{
  "n_layer": 12,
  "d_model": 192,
  "n_experts": 32,
  "experts_per_token": 2,
  "d_expert": 224,
  "d_shared_expert": 0,
  "activation": "squared_relu",
  "moe_layers": [0, 1, 2, 3, 4, 5, 6, 7, 8, 9, 10, 11],
  "router_score": "softmax",
  "normalize_top_k": true,
  "routed_scale": 1.0,
  "balance_loss": 0.00236,
  "balance_bias": false,
  "router_z_loss": 0.0001,
  "init_std_router": 0.0276,
  "lr_router": 0.000441,
  "vocab_size": 4096,
  "norm": "layernorm",
  "norm_eps": 1e-05,
  "tie_embeddings": false,
  "optimizer": "adamw",
  "lr": 0.0015,
  "beta1": 0.95,
  "beta2": 0.99,
  "grad_clip": 1.0,
  "batch_tokens": 32768,
  "seq_len": 384,
  "train_tokens": 373200000,
  "steps": 11390,
  "dataset": "wikipedia_en"
}
Below are experts of layer 7 (counted from 0) of a mixture-of-experts language model. Rows are named router (the router's row for the expert) and show model dimensions 128-191. Each number is 500 + 25 x the weight over its row's rms, rounded and kept within 0 to 999. Numbers have three digits each.
After each expert's rows: "comes before" lists some tokens at least twice as common just after its tokens as in all text; "gets" lists some tokens that make up at least twice as much of what it gets as of all text. This comes from a sample of Wikipedia text that the model never trained on. Tokens count by the router's weight.

# expert 29
router:484491476535498488530485507503470525526471527474496518468512497492481503504461447529544497504501515537475506530439497494476526477477502432531529468470493524523507510484533506529485490540522488
comes before: "|", "==", "===", "The", "=", "In"
gets: " |\n", ".\n\n", ")", ".", "\n\n", "\""

# expert 12
router:522525477509501476520530508512510528543501537495502486466538512500509530535449517478516468536502557500484523532459481546495478515495527484536495486499490496463521548495527448528518496478500471
comes before: " ", "2", " first", " B", " S", " United"
gets: " the", "|", " The", " ", "The", " |"

# expert 13
router:477522519504481491501516491474507488514478503510523492519529472527518505513438491459518554547522509482461533521486496509527539502476486455540491474476451502471500499493520495545505472484513486
comes before: "0", "9", ",", "8", ";", "th"
gets: "9", "2", "s", "er", "8", "in"

# expert 15
router:526539493507528534501498449520521534489462494476488497488497496523498539498438523522482557495495514512480490523537506527481540509494522434542528492528467520451496512460522465514542487523462512
comes before: "9", "0", "8", "–", "7", "5"
gets: "1", "2", "or", "n", "4", "on"

# expert 1
router:522514498505508518510517479494535474496451473467500521511506502505459532527491501500543470493527522484467527521486500525543472477512490475565510497484479530489467508540575509524516513472486507
comes before: "1", "2", "S", "P", "C", "3"
gets: " (", " ", " \"", "/", ":", "re"

# expert 19
router:471552502508509490526532526492518477545491494463508464501477529482479557527492491480528483534504512488492491502492504530524504467497495471529458481487491493498519547483567472544491509513474492
comes before: " the", " a", " his", " York", " be", " their"
gets: " of", " a", " to", " from", " in", " with"

# expert 3
router:519476474513542488514495470474458521521475489485491530476513489479533543512495527463505487482534519478505475531490486502487538510505494464511514499522487511497537520470489501503503542485511517
comes before: " ", "-", "|", " %", " Votes", "C"
gets: " |", "\n", "==", ";", "===", ":"

# expert 7
router:531513490492524527522506464445480500523476528497510486482537468480485516481514487462521471497505530507501550513505502544543505466532509460526516495479472507508497500477476477540493488519457487
comes before: "-", "|", "1", "2", " |\n", " •"
gets: "-", "\n", " ", " |\n", ")\n", ".\n"

# expert 18
router:501517506531504496512531462449519512508458525460536459428498507476495506480450473474500513492515501485481546483463484503513517435520531445530479462485510507494489530494529489535552503521509493
comes before: " the", " a", " an", " also", " \"", " been"
gets: " was", " is", " in", " are", " were", " be"

# expert 11
router:516516524493520522495562504518482509516462525493484512485503468522515509511429492484530517513498507537449514513486504505527523497490525474558527517476516498480524524464529501517488526492505525
comes before: "3", "4", "1", "5", "2", "0"
gets: " ", "1", "–", "2", "3", "9"

# expert 10
router:500518495494523491483496470445500509534521493486512511514530514495465512489462479500536523487507529511470528484507514511476488498481520479537487513475475483499550551508511476509493485513475518
comes before: ",", " |", "–", " to", ")", ")\n"
gets: "5", "8", "7", "3", "4", "6"

# expert 4
router:533483531485535511496517499512504505453463520480531523493550455496491484492466511453523526497521520521507508516490517544522497505514522452535507466506506525503491518490534480550495518463449463
comes before: "2", "1", "or", "ic", "o", "ent"
gets: " ", "c", "v", " un", "em", "iv"

# expert 20
router:502497516522499514478519480495469528462484565496477499479473521491517524516458464466516540519542546523500489502520467543526492523478509474503518502480465518474472534509533518534483512543521488
comes before: ",", " of", " in", ".", " and", " to"
gets: "s", "ers", "es", "ation", "ies", "ations"

# expert 17
router:532503464520492522478548513518490534524488471500527492453487533525496538546452492482510506498487519507491539504489498518498508484503488423544503495516467507494543528469503516521478542489517458
comes before: "0", "1", "6", "7", "8", "2"
gets: "0", "9", "2", "en", "1", " he"

# expert 24
router:525503507531504530535521460480485544517474512480511464500488527481510502517458498457534473523498539518443519504522467540522493469499521491505516487462504516463498469510488476519496491477523515
comes before: " ", " The", " In", " He", " It", " A"
gets: " |", ".", ";", ":", ".\n\n", ")"

# expert 26
router:486506534540499506476534495510507515500508520504512493500553488496480526498492527488495534513539490524473508516487500516470511496516510481548514495424480489477518499503514529533487503486508492
comes before: " |", ".", " |\n", ";", "%", "–"
gets: "0", "5", "3", "8", "6", "7"

# expert 0
router:540497480484503543539503504452520489518477534493499510482466512494492490552453508500533524504545495525477540521521496513515472483494503459498517490526489531516526498468515515534502489498471473
comes before: "8", "1", " and", "9", "0", "7"
gets: ",", "),", "–", "9", ".", "\","